Weights of a small mixture-of-experts language model, trained from scratch on English Wikipedia.
Size: vocabulary 2048, 15.2M parameters.
Experts: 6 experts in each of 10 layers, 384 tanh GELU neurons an expert, 1 pick a token.
Training: a variant of Muon for the experts, 681M tokens.
Below are experts of layer 2 (counted from 0) of a mixture-of-experts language model. Rows are named up (a neuron's input weights, with its number) and show model dimensions 0-255. Each number is 128 + 24 x the weight over its row's rms, rounded and kept within 0 to 255. Numbers have three digits each.
Before each expert's rows: "gets" lists some tokens that make up at least twice as much of what it gets as of all text. This comes from a sample of Wikipedia text that the model never trained on. Tokens count by the router's weight.

# expert 1
gets: "ed", "d", " and", "ing", "b", "al"
up0:139163160146141110138135141171122112106102097087120102137159074132168126157105078125128109133106122107137140119153115097161161153127187119108123148161117152187120083144148128114101087121107096126094080165144122114109157152165125142119138147102119162097151091133095157143117123108159152101153096122164157134111133129142110081097102127130124081104123133170093139116126106146144160125103078134095106122130112111136099128144125083136082124111151088097145101092135120110147105098155103121121093147147089102158087111126114157130096128092114129100130112138139159123155144132130103104160145121123132120132130108136120120092137174115130125156148133135133111142102176127087099125106155142141122143093118162103137135155136058136122134144108139164090114100106148124134083175111108

# expert 4
gets: ".", "t", "ri", "ic", "i", "ne"
up0:186139118104111109153127099114107138117097169172171127113172132067155173122133134091129163139147137082130099106118137121146099121130165175141114125136149125158117107127123095133119146112077129076111125097156160121123109074097153094137102166102162135098132174109121119122107124127107115151102099133105118156154099152105157124130101142105133141145100109109156121143102140162107100149161130145110159092098175122127170135188136146127118126102154146126130186152081135124112135104157103099139089134094152092127171123116151153137126121120125132112119151122107121120095148127129116100160134090109107137116151125151147095075135105137145129075136153135113135098125131112134126137107112174150081130113182142137117131104134151135145128104090162087102102137125151125113108136120079

# expert 5
gets: "\n", " was", "-", ",", ")", " is"
up0:197107123135102175090067188117121117165132113120117120110125133134145165070123141145170081115090099112166117148140168137132092140159141143108133170089107097134172150125134131119137140159120097100162158125128141204121122120147121152105135100111107145104124126103113111125112133105100101106123148110093153110127110130126117132116128097152145146090171139134121105113084066140145071113133128147164139180094171123138102084123097137086100084129134141152118099130127103101127143134129139147090103143113130111131133153185135110108113103129116169162118140109109101138134126166128128099070105114159127097136152137123131155090133165131137123115119104121134114134149135089144132141162117137125093114159130113156121105084140146131147165150127107120106107142133135153108146110116127

# expert 2
gets: "e", "es", " of", "ation", "se", "ity"
up0:109104124123118134144172108104137083117140118126120156126135133099105170092151163145116108102106138115109113142146117129091143117135122147089109137133149126141136097108126112174092106135121145153107138181118115122131101143146145170085108113163144155131077143138126138117116106127109082132137165162150138132120104138122131150135137101112171144113110109093120185178166171121164130129207130121108154158106124120126113104110104170181145097109181154144173136070109082096104106188119106137128147112097134091107131142136108136184146093128142145134164100107118117129119151129144137123141175160136115106145143141125136157153127103108157179135110174104098133136098131113077119085080124115157135133122100125146143136117124080144125131161139124112140138094106127133123142117148106

# expert 3
gets: "y", " the", "or", "te", "et", "at"
up0:138155141140117112129124087172132116131139139133093153124172116105130167116152101109154162144079117113162118090140126137130148175080121144111152113140144114138181163162146161147142105120162126143117131132130126155149135132141118127114132142105145166141121092100121109117107061126123133184119119078163109091142117167068118114159152154160120098115156116145095090144127146165098124135138159074108122133112144131122113156102151113124114154137143103129161134128114140106157141118148175142129121175110179107134126115092145139105118152129158094173087087159112172120137106135143112141148120103177102085117128159143133157111110130132122119160102160120158136124087151124096124133137132146137113157140140114093160142116128157115135140111100151062135154152125178092117174162118105